config.yaml
num_hidden_layers: 9
hidden_size: 192
n_experts: 256
experts_per_token: 8
d_expert: 32
d_shared_expert: 64
hidden_act: "geglu"
moe_layers: [1, 2, 3, 4, 5, 6, 7, 8]
router_score: "softmax"
normalize_top_k: true
routed_scale: 1.0
balance_loss: 0.00458
balance_bias: false
router_bias: true
n_groups: 4
groups_per_token: 3
shared_expert_gate: true
init_std_router: 0.0198
lr_router: 0.00064
vocab_size: 16384
norm: "rmsnorm"
norm_eps: 1e-06
tie_word_embeddings: "early"
optimizer: "adamw"
learning_rate: 0.00374
beta1: 0.9
beta2: 0.98
batch_tokens: 131072
max_seq_len: 1024
train_tokens: 664700000
max_steps: 5072
dataset: "wikipedia_en"
Below are experts of layer 3 (counted from 0) of a mixture-of-experts language model. Rows are named router (the router's row for the expert), gate (a neuron's input weights, with its number), up (a neuron's input weights, with its number) and show model dimensions 64-127. Each number is 200 + 20 x the weight over its row's rms, rounded and kept within 0 to 999.
Before each expert's rows: a language model's description of what the expert responds to; "mostly gets" lists some tokens that are sent to it at least half of the time. This comes from a sample of Wikipedia text that the model never trained on.

# expert 25
It responds to: Words that introduce examples or descriptions, chiefly as after such, known or characterised, plus including, include, like, called, titled.
mostly gets: " include", " including", " like", " include:", " known", " includes"
router,228,200,226,220,218,185,214,191,222,196,193,201,205,220,213,165,193,172,198,175,228,204,162,190,214,173,217,218,199,162,203,232,155,193,230,174,192,239,221,210,171,193,238,224,202,173,196,232,148,222,247,193,217,202,195,196,219,201,176,210,217,216,175,170
gate3,182,164,206,211,197,191,155,232,203,198,186,205,220,173,206,186,192,185,203,227,223,196,214,171,167,193,206,223,176,215,201,190,190,199,192,200,218,189,188,218,224,197,247,196,226,231,204,182,221,202,225,190,192,217,195,196,188,198,211,195,151,240,189,192
up3,191,205,169,172,205,214,227,189,213,188,216,173,217,214,207,202,203,217,193,180,197,214,210,202,206,161,176,181,221,202,187,202,224,216,182,213,231,199,214,184,170,203,167,221,178,175,182,221,180,184,170,210,201,172,180,185,208,202,224,198,223,184,219,191
gate4,216,205,173,201,228,187,221,194,233,187,200,181,208,223,210,217,171,197,167,204,176,206,200,213,215,185,191,242,187,168,196,218,205,191,206,240,217,213,220,214,196,186,226,206,211,170,214,169,182,195,192,213,186,153,200,149,247,193,199,182,177,208,155,220
up4,198,198,215,195,194,206,190,224,169,200,199,185,223,200,212,153,215,202,214,177,204,212,174,184,178,213,216,194,188,233,204,170,197,228,211,184,174,213,221,173,203,222,189,199,186,228,175,208,194,232,187,196,221,237,178,257,179,188,206,200,178,186,212,195
gate5,218,223,219,173,214,223,194,193,206,183,196,194,193,221,177,194,228,186,231,219,186,200,191,192,165,237,199,212,210,188,162,229,181,181,194,177,175,208,212,170,196,188,220,227,180,197,211,210,178,210,219,200,249,186,186,172,253,242,189,219,192,181,209,202
up5,199,197,216,170,178,214,186,179,208,200,201,178,180,197,233,207,170,185,236,214,211,178,183,199,213,199,218,175,229,202,182,231,207,224,189,179,193,196,224,228,208,191,202,196,151,191,164,203,188,198,176,157,147,199,181,184,226,260,199,217,227,211,209,233

# expert 48
It responds to: Infinitive to after want, try or encouraged, plus modals and verbs after subject pronouns, such as could, would, think, do.
mostly gets: " could", " get", " cannot", "'re", " consider", " want"
router,179,196,182,219,226,188,165,204,215,230,189,187,188,229,186,176,188,215,208,246,201,176,215,176,193,215,199,215,209,202,219,209,210,192,160,198,221,225,162,184,163,178,229,187,239,191,190,192,166,230,224,202,202,182,158,180,148,168,171,202,218,203,230,174
gate0,156,176,168,213,227,195,202,232,193,214,205,187,223,197,194,208,228,236,160,162,201,196,214,194,205,205,225,183,177,199,233,197,183,217,233,203,160,209,197,189,200,211,182,203,203,198,200,238,222,217,175,176,164,210,199,201,183,174,189,202,192,207,180,200
up0,201,192,169,232,197,199,188,199,211,199,247,150,190,204,170,204,186,190,200,162,204,206,186,203,235,215,210,179,211,187,201,200,212,215,224,190,221,193,187,205,185,181,228,221,237,199,193,220,224,170,217,190,182,207,233,208,225,213,181,242,196,201,195,221
gate1,172,194,195,189,199,197,224,212,212,219,198,211,217,219,195,188,173,194,173,209,220,198,182,282,204,163,183,179,222,207,191,219,188,179,193,183,217,186,211,178,245,199,222,200,220,214,216,171,176,236,200,211,187,202,221,216,179,190,190,188,225,210,183,182
up1,200,233,192,191,209,190,204,230,176,189,209,196,172,210,204,221,208,188,202,178,171,217,196,166,192,194,201,237,212,188,201,192,215,202,191,222,199,189,220,219,195,201,178,213,194,169,181,219,226,186,190,177,186,187,177,188,223,207,221,180,199,162,172,253
gate2,245,231,207,199,228,200,190,172,185,149,186,198,189,222,172,209,157,182,209,202,190,209,220,192,210,212,200,196,206,211,200,228,183,193,173,207,195,198,202,211,154,233,198,206,225,231,190,181,225,184,233,167,207,186,174,187,221,198,221,196,235,172,235,178
up2,198,216,176,201,218,193,213,205,202,270,256,191,217,181,218,219,169,224,238,219,200,246,211,211,171,206,161,212,215,190,202,196,228,186,207,209,209,238,173,201,228,151,174,195,169,218,174,196,225,185,202,187,208,218,203,213,182,222,183,211,210,205,184,196

# expert 41
It responds to: Later words in proper names of organizations, places and events, such as International, Trust, House, Cup, Airport, Museum, Festival.
mostly gets: " Cup", " Airport", " Museum", " Committee", " Street", " Association"
router,205,188,197,173,169,226,214,191,198,175,204,208,199,188,216,225,214,180,193,225,182,201,186,182,166,179,183,200,198,191,215,196,176,204,198,201,181,198,201,217,206,194,161,205,188,185,198,195,200,205,174,193,207,204,206,190,211,178,204,178,179,206,228,224
gate0,215,169,197,207,177,211,187,218,169,194,238,214,235,199,208,212,171,212,222,215,219,220,175,223,189,220,239,211,183,200,201,210,198,179,218,210,220,200,198,197,213,170,207,183,197,163,203,214,180,248,179,152,177,182,206,199,250,214,217,226,214,178,214,192
up0,183,220,189,205,223,156,176,209,224,198,156,172,176,234,191,198,238,230,196,223,149,191,184,198,203,223,217,210,192,197,214,213,215,199,203,220,231,216,187,189,170,224,217,217,151,199,180,189,229,207,180,213,171,194,207,195,156,199,215,191,168,184,161,210
gate1,155,185,225,217,186,220,191,169,185,195,210,183,231,235,198,196,210,209,219,180,235,210,201,192,196,209,198,168,216,180,191,181,175,188,208,158,199,179,182,197,207,214,218,205,201,191,211,192,205,227,196,182,224,198,211,165,208,189,224,186,218,186,205,216
up1,170,203,200,193,206,231,190,173,192,195,227,204,213,209,209,207,218,188,191,218,227,212,167,196,182,205,165,160,202,198,229,198,164,198,198,175,184,174,200,193,236,199,166,173,206,160,202,178,192,196,202,205,229,197,203,247,197,180,192,186,199,204,187,213
gate2,174,212,211,172,216,192,155,186,222,200,181,195,190,185,183,189,195,182,213,208,194,198,169,184,169,152,265,201,203,177,219,231,169,186,207,199,198,194,185,208,182,201,213,219,180,185,194,197,202,212,198,160,204,191,203,216,192,216,196,211,228,210,203,202
up2,196,197,195,185,190,162,191,204,224,226,199,183,216,199,178,215,224,175,211,200,210,208,187,184,183,187,178,218,223,157,203,213,164,205,200,195,178,236,194,181,209,177,198,212,202,217,192,178,211,201,189,201,202,182,180,196,221,211,192,235,179,184,195,209

# expert 13
It responds to: Line-start header and infobox labels like Personal information, Scientific classification, ==See also, plus table bars and line breaks in structured lists.
mostly gets: "==See", "Personal", "==P", "Scientific", "===S", " Phylum:"
router,206,208,183,204,237,199,225,181,197,196,193,209,182,178,188,194,202,186,160,213,203,211,213,247,226,226,240,204,184,187,191,220,175,162,200,225,234,213,189,170,179,190,166,171,182,202,217,188,210,174,189,205,205,227,192,206,174,166,186,191,212,189,202,203
gate0,225,211,221,225,216,188,190,192,213,217,208,149,198,212,222,199,157,204,209,168,217,173,204,203,176,242,182,223,210,182,195,231,181,175,233,212,205,180,181,199,211,205,190,186,197,185,204,210,205,175,217,200,197,225,238,169,201,205,228,189,210,194,227,185
up0,204,215,192,165,144,220,218,171,180,213,169,244,181,200,165,194,248,206,199,212,201,221,168,220,206,201,219,219,182,224,204,192,182,225,166,195,146,211,215,239,157,199,230,197,190,186,201,207,203,221,194,213,218,184,203,218,184,147,221,218,151,195,201,198
gate1,205,195,203,230,192,238,217,174,192,208,209,220,220,190,188,173,169,185,179,197,192,243,204,228,223,227,214,192,225,216,230,223,192,188,177,191,192,223,237,210,214,180,199,195,181,221,192,196,198,194,249,214,204,201,219,198,186,191,215,222,213,168,202,186
up1,204,199,196,185,216,189,202,222,215,216,195,225,202,226,180,197,204,213,247,236,214,177,224,177,217,230,188,180,187,185,208,219,204,197,165,183,209,165,197,239,180,233,192,218,172,182,189,221,205,188,182,185,176,202,169,183,228,212,212,212,240,202,205,228
gate2,165,196,184,190,221,188,199,200,218,210,187,201,205,217,206,251,222,248,222,178,189,207,195,220,185,197,196,190,201,184,192,201,184,194,200,234,223,185,228,192,173,221,154,197,169,176,193,202,183,197,213,159,201,228,208,197,218,210,211,218,223,171,176,205
up2,173,190,199,201,197,210,193,189,158,234,209,203,188,183,197,164,198,213,203,162,222,184,202,210,219,223,220,226,171,201,173,223,206,249,192,213,199,189,221,177,177,172,186,213,181,190,210,193,226,202,204,190,210,218,214,199,177,208,217,202,213,207,206,195

# expert 37
It responds to: Articles, possessives and quantifiers just before a noun phrase, mostly in plot summaries, such as a date, their own, same, several.
mostly gets: " any", " his", " same", " small", " their", " several"
router,168,172,228,225,243,175,204,208,201,193,159,200,219,171,196,170,202,184,195,199,222,186,198,211,158,206,188,205,202,176,207,203,189,242,218,187,223,197,181,211,174,222,209,190,188,237,204,226,187,182,203,219,208,215,200,206,157,174,165,199,202,225,207,228
gate0,169,190,188,229,198,178,151,188,198,177,171,190,206,191,219,189,192,193,165,178,175,206,192,201,163,209,190,174,212,212,220,180,202,202,204,192,202,180,181,189,204,196,208,193,161,165,235,201,178,198,161,199,192,201,212,243,201,208,219,186,166,204,188,195
up0,206,230,204,207,219,159,227,206,214,188,162,217,185,238,179,244,170,202,200,195,195,151,231,193,213,218,222,212,207,214,192,187,202,212,175,223,220,179,208,223,202,225,209,193,201,196,202,184,170,195,169,238,225,228,180,157,179,192,246,187,177,192,172,229
gate1,187,201,224,167,232,198,184,199,223,193,224,207,193,160,179,195,184,203,173,166,194,191,192,226,183,181,158,215,195,198,244,210,207,221,172,217,201,218,200,201,186,227,192,191,199,181,183,169,182,162,175,247,196,165,186,195,192,216,171,166,200,204,212,182
up1,224,217,188,196,194,218,191,208,162,199,182,227,206,213,218,210,184,191,177,251,197,213,254,192,194,168,201,202,183,200,190,211,186,225,186,189,235,203,194,203,226,175,247,194,206,204,235,196,176,215,205,174,214,198,202,210,188,203,171,200,214,217,194,180
gate2,207,243,177,176,205,182,190,211,164,196,186,219,195,210,236,225,206,210,201,209,214,168,200,174,217,201,209,198,221,236,185,180,219,205,253,213,213,194,200,207,253,202,210,188,183,228,199,236,190,203,182,164,218,204,190,198,209,220,198,199,207,220,212,188
up2,170,189,201,215,196,170,200,186,217,164,209,196,185,198,169,186,214,164,190,214,189,213,201,228,179,194,218,201,170,181,195,226,186,194,176,206,217,154,213,183,166,235,181,202,192,193,213,170,229,192,219,188,194,179,161,199,202,189,223,195,205,181,176,234

# expert 8
It responds to: Row-initial labels in tables, infoboxes and bullet lists, after a pipe, dash or line break, e.g. Preceding station, Total, Class:, Native.
mostly gets: " Class:", " Average", " Language:", " Total", "Population", "Review"
router,201,232,188,171,208,161,219,213,200,205,171,217,167,181,187,209,199,195,199,213,221,201,213,215,186,194,209,209,148,184,193,188,170,181,202,199,216,189,219,208,202,237,223,184,224,196,207,153,208,188,188,227,209,173,165,210,186,214,243,205,210,240,200,238
gate0,196,199,167,155,184,190,196,204,180,175,258,214,199,195,182,172,178,160,208,178,178,205,197,215,184,181,214,167,186,169,163,224,234,170,198,201,195,175,176,207,221,177,209,236,185,236,182,197,215,210,204,217,149,178,208,180,235,206,191,194,176,176,174,205
up0,222,198,195,177,181,195,222,215,192,204,198,205,210,198,226,182,181,185,220,219,186,198,199,178,192,224,199,205,219,174,250,180,180,184,217,204,191,207,189,173,217,196,198,188,202,206,202,196,203,234,202,213,173,226,243,183,176,239,209,192,216,225,221,213
gate1,215,194,168,230,196,197,213,194,219,176,194,150,158,174,201,218,189,193,215,196,209,229,205,215,181,205,177,202,222,205,170,225,165,179,197,228,177,183,179,198,239,178,190,201,238,174,167,190,216,189,195,221,199,219,206,189,205,190,214,205,229,222,227,181
up1,208,204,183,224,229,189,206,190,198,225,200,165,220,234,213,215,218,178,202,192,217,191,216,197,189,230,215,179,233,209,237,197,193,182,184,261,186,183,214,237,233,188,193,170,196,209,206,184,191,219,205,181,190,214,201,224,212,194,199,197,178,198,206,154
gate2,229,201,168,177,163,182,189,192,226,205,179,213,169,184,184,183,184,183,198,210,199,205,190,221,183,165,195,186,233,169,209,201,179,196,196,226,199,216,206,182,175,211,200,224,206,205,194,197,208,201,196,193,159,208,202,176,197,224,230,199,213,205,201,245
up2,227,207,185,244,216,204,195,182,207,193,229,206,237,208,204,188,194,197,186,215,176,169,190,187,207,207,203,176,238,194,179,211,206,236,224,195,204,199,192,204,228,190,190,171,182,171,188,178,198,164,211,198,242,230,192,202,198,162,197,182,216,162,183,208

# expert 3
It responds to: Time-period nouns and object pronouns after prepositions or verbs, such as from time to time, in January, break it, do so.
mostly gets: "°E", " months", " day", "°W", " night", " year"
router,226,185,199,223,208,220,226,175,225,192,186,214,219,221,200,180,188,232,200,205,212,219,234,202,187,171,193,163,224,192,183,206,226,187,198,210,219,194,181,198,209,204,188,213,207,229,196,208,186,218,182,212,191,233,185,220,210,224,172,199,248,228,175,203
gate0,202,185,196,167,192,195,207,228,195,187,204,185,216,196,216,181,200,214,198,194,190,193,163,199,177,193,184,167,189,177,203,164,184,200,195,200,173,203,213,181,202,205,183,224,200,164,197,225,186,207,172,243,196,194,185,195,201,160,204,169,185,205,210,193
up0,157,178,181,197,174,178,228,171,201,215,192,193,201,191,202,208,182,205,199,176,196,185,196,196,191,214,208,205,220,189,202,194,212,169,171,222,209,195,204,173,202,192,171,189,185,195,229,178,197,214,226,199,195,164,211,210,191,195,187,214,209,211,218,213
gate1,185,198,196,155,211,187,215,204,206,235,207,193,227,174,195,233,210,204,214,194,204,224,198,205,176,213,242,177,209,208,223,181,204,177,221,223,201,214,202,186,197,208,159,224,207,210,194,205,207,203,225,180,231,196,213,192,186,171,213,201,174,158,234,213
up1,231,200,193,211,214,202,182,187,173,177,165,218,192,213,196,155,200,174,195,215,222,200,210,222,208,187,192,236,197,194,197,220,200,211,190,194,201,181,217,210,178,199,222,194,200,186,223,178,207,166,180,199,179,188,163,205,204,191,189,191,181,201,205,214
gate2,179,181,199,215,232,178,196,190,217,206,212,212,174,211,194,216,171,177,175,216,228,221,254,190,208,175,242,190,190,188,211,195,173,221,214,217,181,195,199,223,186,217,229,211,205,183,250,192,172,214,175,186,158,209,190,190,200,188,202,220,188,188,186,195
up2,233,188,206,189,217,217,211,207,219,189,243,218,190,205,174,239,200,178,223,197,219,211,193,203,201,226,228,184,174,194,207,190,191,212,221,206,165,185,160,194,197,189,211,240,199,208,234,198,207,209,192,227,179,183,250,218,242,203,171,196,168,183,203,158

# expert 59
It responds to: Prepositions, mostly to, after verbs of leaving, moving or assignment in biographies, as in left ... to join, assigned to, heading to Cairo.
mostly gets: " must", "°", " onto", " to", " returned", " arrived"
router,197,195,196,219,230,190,176,189,228,226,211,202,196,222,239,222,171,190,200,196,213,205,225,180,205,191,204,214,190,220,164,223,236,221,173,176,229,209,190,218,214,204,221,217,159,178,225,219,219,197,230,178,217,221,184,196,190,177,193,180,178,191,230,181
gate3,221,193,197,198,202,175,154,181,209,211,196,213,188,198,197,218,207,210,186,176,211,184,226,230,202,164,185,204,193,194,192,200,254,232,178,213,179,218,193,197,216,225,183,204,198,176,204,217,210,197,170,227,191,172,208,181,168,212,186,229,184,183,214,200
up3,212,196,198,185,192,191,213,243,235,197,250,210,235,183,219,187,182,237,233,215,226,223,193,184,179,202,182,200,206,200,217,200,205,188,224,232,212,198,219,190,227,205,214,179,187,190,184,205,174,202,174,187,198,223,225,265,215,178,191,155,200,196,169,199
gate4,190,196,219,196,147,189,187,194,164,155,199,171,194,196,192,178,211,188,190,197,186,196,209,182,192,209,216,204,198,206,184,187,219,186,191,272,169,175,212,199,199,184,196,198,212,220,181,210,199,207,216,182,228,190,192,191,200,222,232,178,158,171,198,256
up4,218,190,214,153,222,169,228,214,254,200,170,210,235,172,207,214,190,233,187,204,169,229,209,197,191,187,217,199,177,165,216,195,206,221,189,217,213,199,190,174,189,197,182,215,224,177,187,214,220,200,192,201,182,197,197,208,211,196,187,200,219,221,191,174
gate5,195,191,222,186,219,186,195,194,206,217,211,198,209,203,202,234,159,216,231,200,163,229,237,225,188,222,217,155,197,203,196,187,201,193,166,207,201,234,227,212,204,214,192,227,169,208,186,205,195,181,165,230,171,200,212,191,210,189,195,219,214,198,210,231
up5,177,201,205,226,215,188,187,197,207,218,230,222,187,256,200,230,176,191,210,211,182,213,256,215,210,234,213,175,189,215,185,190,186,220,157,178,193,225,219,203,189,204,205,220,182,199,193,215,185,162,198,199,166,194,216,180,218,178,186,228,218,200,197,214

# expert 44
It responds to: Common nouns or noun stems after a preposition, often about society, land or service, e.g. societ-y, land, peace, refuge-es.
mostly gets: " peace", " land", " fort", " serv", " societ", " success"
router,241,193,178,221,179,220,227,204,184,206,225,229,193,204,213,210,198,173,190,231,192,187,236,182,213,191,189,170,192,183,205,175,207,189,191,193,214,152,156,190,200,197,187,186,197,220,215,169,210,207,218,227,209,187,199,205,244,191,166,174,199,182,208,219
gate0,182,151,182,219,196,167,174,199,152,188,228,176,248,214,193,188,185,187,199,154,228,183,198,201,162,190,219,181,218,215,198,215,166,205,198,219,208,214,186,189,207,225,200,189,157,197,232,174,231,165,187,203,215,204,216,190,209,149,239,218,189,157,211,212
up0,182,178,170,229,202,154,184,219,191,182,227,207,240,211,194,197,204,211,169,162,241,224,205,196,205,174,220,207,182,204,190,216,158,200,206,192,214,233,197,185,197,216,196,184,174,171,227,212,219,206,172,211,195,197,233,187,210,160,231,178,220,192,178,194
gate1,183,195,234,226,176,239,194,160,203,195,231,212,222,198,205,210,208,199,239,167,199,200,187,178,212,187,178,202,199,196,195,203,213,172,224,207,190,223,156,192,193,190,184,200,216,194,187,164,203,237,207,161,211,183,210,175,208,209,214,174,206,204,180,207
up1,196,188,216,209,188,241,182,174,201,224,204,211,230,180,193,182,218,186,217,197,226,180,186,189,205,196,185,175,245,169,179,192,185,228,208,203,212,203,196,229,203,188,199,202,224,187,196,198,197,185,191,225,229,197,186,167,195,183,201,215,203,213,243,185
gate2,190,203,192,188,235,206,184,166,204,182,195,214,202,185,187,204,184,173,165,200,202,210,252,187,206,182,182,205,181,164,189,180,205,139,202,191,215,220,203,184,241,184,205,163,182,222,209,173,209,198,237,213,222,196,226,183,213,192,185,203,206,208,225,215
up2,201,225,191,209,241,215,190,160,208,167,202,226,224,150,173,206,189,198,229,211,178,193,223,205,181,214,191,182,187,202,185,181,187,194,219,183,217,202,215,177,189,205,227,219,207,193,195,171,220,176,221,228,218,227,203,180,187,162,185,173,153,207,212,194

# expert 33
It responds to: Opening capital letter or piece of a name or word at line or article starts, after headings, Species: fields, or opening quotes.
mostly gets: " \"B", " \"H", " \"C", " \"S", " \"I", " \"M"
router,213,223,216,198,172,199,213,216,160,197,207,199,183,195,165,195,221,174,235,194,186,222,204,204,235,226,201,195,175,187,209,189,156,195,206,217,198,227,191,182,204,204,207,223,220,190,197,184,190,235,221,214,191,233,185,192,215,171,206,216,174,190,209,170
gate0,202,201,218,194,192,184,212,217,175,183,212,195,163,208,205,236,214,195,177,177,159,214,214,224,198,234,195,213,186,179,173,198,174,189,181,225,189,202,219,196,209,191,162,227,193,179,229,220,174,196,140,167,187,170,220,190,245,181,202,199,162,200,228,187
up0,184,204,172,227,185,192,190,188,225,228,232,188,231,192,227,231,187,179,196,221,230,173,191,160,180,179,170,197,203,227,249,208,211,209,200,186,217,192,162,205,224,209,230,175,181,224,204,181,192,201,235,198,220,222,194,212,185,211,177,185,232,214,199,192
gate1,166,184,204,184,169,180,197,217,185,180,188,252,200,187,201,177,192,145,213,183,167,227,203,178,196,215,214,196,198,192,191,211,179,206,231,181,188,213,226,196,186,212,183,171,201,203,208,235,204,191,191,218,181,202,198,211,215,208,239,233,181,210,198,197
up1,197,202,196,178,251,217,216,204,199,213,155,220,201,195,194,199,224,199,161,222,189,156,217,198,236,181,196,205,242,242,222,187,224,190,191,197,231,186,165,238,208,230,212,190,219,193,200,184,179,162,197,207,201,194,184,209,177,208,209,191,206,185,207,213
gate2,210,197,179,222,178,184,200,228,190,194,211,202,195,210,177,206,182,183,193,179,219,233,203,221,223,193,202,200,187,194,198,205,159,231,204,164,182,222,176,185,230,176,203,214,206,173,243,229,222,209,195,207,182,214,182,220,154,203,194,173,184,183,163,213
up2,174,180,189,188,209,185,204,207,211,188,156,203,246,176,185,200,185,167,184,185,199,200,208,141,208,230,205,189,183,205,195,176,184,187,185,193,221,205,208,199,197,213,217,195,203,228,196,185,183,194,209,218,193,194,183,210,192,169,204,218,258,221,190,232

# expert 24
It responds to: Line breaks, section headings and infobox field labels, such as ==History==, See also, Born:, Genus:, plus by in "goals scored by".
mostly gets: " also==", "==See", " Born:", "==History==", "==P", " Genus:"
router,198,212,172,188,202,213,210,152,200,226,207,216,163,220,180,204,227,159,203,185,213,184,190,221,216,194,187,171,190,192,170,225,174,175,210,224,193,202,230,211,235,201,173,189,203,202,206,194,179,156,208,181,200,214,210,188,177,176,230,221,203,176,228,208
gate0,203,214,209,211,210,241,190,201,165,203,208,169,177,189,196,200,204,196,213,227,189,171,231,201,196,229,224,163,184,209,203,193,184,168,205,217,216,194,178,206,208,228,185,195,225,215,192,196,209,205,207,200,207,166,170,206,192,183,164,193,184,214,188,211
up0,210,206,178,221,229,226,213,193,188,219,220,158,158,210,169,193,208,201,200,202,216,192,210,203,198,206,186,185,215,180,175,197,174,198,191,209,189,223,183,192,216,260,201,198,197,204,168,181,206,189,191,212,205,166,158,225,208,173,170,185,151,229,183,239
gate1,217,190,150,202,205,194,182,199,234,191,224,204,207,216,199,219,204,221,212,187,234,176,192,206,187,188,177,199,193,197,157,214,177,175,213,180,164,208,194,180,230,224,218,231,204,172,215,202,196,201,217,204,222,183,179,197,193,203,206,196,238,212,176,234
up1,199,214,206,219,241,209,168,213,183,193,199,185,189,190,212,187,199,203,212,253,190,188,209,207,190,188,197,198,194,212,249,212,188,155,205,192,194,180,174,213,213,212,206,207,242,174,211,171,206,207,214,196,176,183,174,198,160,162,180,203,185,204,213,170
gate2,192,214,201,224,203,204,207,189,232,244,236,225,191,203,183,185,214,206,202,167,224,205,199,199,181,186,217,189,236,222,224,176,160,183,220,215,195,191,209,165,203,210,195,191,227,214,194,153,163,173,220,224,224,194,223,213,211,233,219,213,198,178,218,213
up2,234,188,207,200,206,169,177,219,190,197,168,215,199,197,199,164,214,191,221,254,210,200,204,222,209,224,209,206,203,197,186,196,198,202,192,175,211,207,169,199,185,248,195,152,164,215,189,223,208,209,205,195,220,200,204,215,203,228,193,167,215,179,222,202

# expert 55
It responds to: Articles and possessives starting a sentence, clause or table cell, such as The, An, His, Their, often after a period or and.
mostly gets: "The", " Its", " The", " His", " Another", "An"
router,191,161,195,199,213,175,232,213,207,202,172,221,163,206,186,215,186,201,173,201,219,206,172,220,181,221,202,180,182,177,194,207,190,190,194,207,172,193,177,200,182,198,223,223,238,190,220,201,216,155,216,191,193,170,217,215,181,183,211,207,164,201,196,220
gate0,218,171,166,170,213,221,223,183,176,188,189,206,179,206,181,174,223,209,210,173,171,218,195,210,185,210,206,179,212,187,186,178,199,185,211,188,179,196,220,218,190,232,182,219,224,156,227,193,181,169,212,217,200,157,210,183,216,192,190,216,197,189,168,209
up0,201,196,204,235,201,177,174,210,216,161,207,205,206,200,207,227,173,193,209,230,203,184,223,191,203,217,199,179,228,198,218,198,182,186,194,209,215,202,176,181,209,193,234,187,170,250,206,203,201,214,190,177,166,221,166,222,201,205,208,165,212,203,228,196
gate1,248,211,177,208,257,165,200,247,242,199,181,196,204,206,209,215,179,174,177,202,208,204,203,202,188,217,178,209,190,204,241,219,258,175,195,209,240,194,202,207,237,195,210,206,210,173,221,193,205,179,198,223,208,206,197,205,186,199,192,233,178,199,176,227
up1,163,202,213,243,220,153,197,181,213,199,183,226,195,182,184,201,173,162,186,209,232,201,193,207,172,233,211,156,209,188,224,253,196,184,209,192,198,220,185,185,223,171,204,193,210,196,231,174,204,161,210,212,225,210,235,229,188,177,201,221,188,193,203,190
gate2,197,189,178,172,202,211,175,207,184,225,194,199,178,201,218,231,194,216,194,249,184,192,222,202,202,191,180,198,190,191,224,166,244,228,174,182,197,219,173,215,214,200,184,230,218,167,201,179,204,211,188,214,212,176,197,182,200,221,181,230,234,210,198,223
up2,196,180,198,188,203,197,219,213,217,166,184,185,239,207,208,185,211,224,216,174,189,183,202,162,238,211,191,190,199,228,207,208,208,172,188,213,209,145,225,223,211,204,203,192,181,203,188,218,209,208,206,205,169,185,167,179,204,188,196,179,157,206,178,219

# expert 45
It responds to: Possessive determiners and articles after to, of, for or verbs, such as confesses his crimes, for their journey, counter.
mostly gets: " her", " his", " their", " prom", " get", " late"
router,168,184,226,232,215,176,230,177,188,226,189,203,248,195,209,183,162,217,208,180,212,166,242,155,209,201,208,185,204,210,171,169,193,163,205,204,202,193,152,166,209,211,204,184,173,197,213,202,209,211,225,234,193,210,215,202,194,186,176,203,216,237,191,182
gate0,180,177,203,217,197,198,208,163,183,227,193,199,177,188,142,172,173,201,205,199,195,192,203,205,198,188,172,154,204,179,207,182,197,192,199,236,174,189,188,184,166,228,172,210,195,214,202,212,196,223,173,205,233,253,207,171,183,209,224,195,214,190,219,215
up0,178,197,210,177,183,169,212,218,185,219,227,208,192,201,208,216,154,176,197,206,195,183,205,228,243,163,185,231,214,183,199,197,187,210,203,219,226,199,205,190,197,211,195,187,203,199,213,183,169,241,230,231,200,233,219,201,235,174,201,213,178,205,193,220
gate1,229,227,220,201,190,224,184,212,203,216,217,191,195,184,196,199,211,231,198,197,196,211,175,188,197,212,222,207,163,180,207,190,218,179,172,241,182,192,180,205,221,200,212,188,187,194,239,208,174,219,208,196,225,177,197,149,176,200,215,231,173,209,214,211
up1,219,201,216,245,208,227,211,191,205,230,190,179,186,172,208,190,192,226,217,208,198,220,191,193,190,187,216,185,192,163,212,174,209,180,185,255,206,191,192,197,183,182,225,182,197,221,228,224,192,191,208,175,191,212,171,171,152,216,207,218,165,188,225,196
gate2,234,182,175,212,177,195,209,203,220,219,161,180,200,173,236,189,167,208,223,207,197,169,172,180,200,190,205,188,185,226,201,182,167,199,227,212,190,199,187,206,218,210,179,171,192,224,204,190,192,230,224,194,205,226,229,187,186,203,208,182,189,205,199,167
up2,208,241,188,198,218,200,207,209,221,218,213,208,208,204,206,210,202,205,209,197,180,232,186,203,206,164,199,219,219,164,199,194,217,209,209,216,195,200,189,197,144,167,200,207,213,197,209,203,202,208,189,203,239,189,180,215,192,184,170,194,200,179,185,207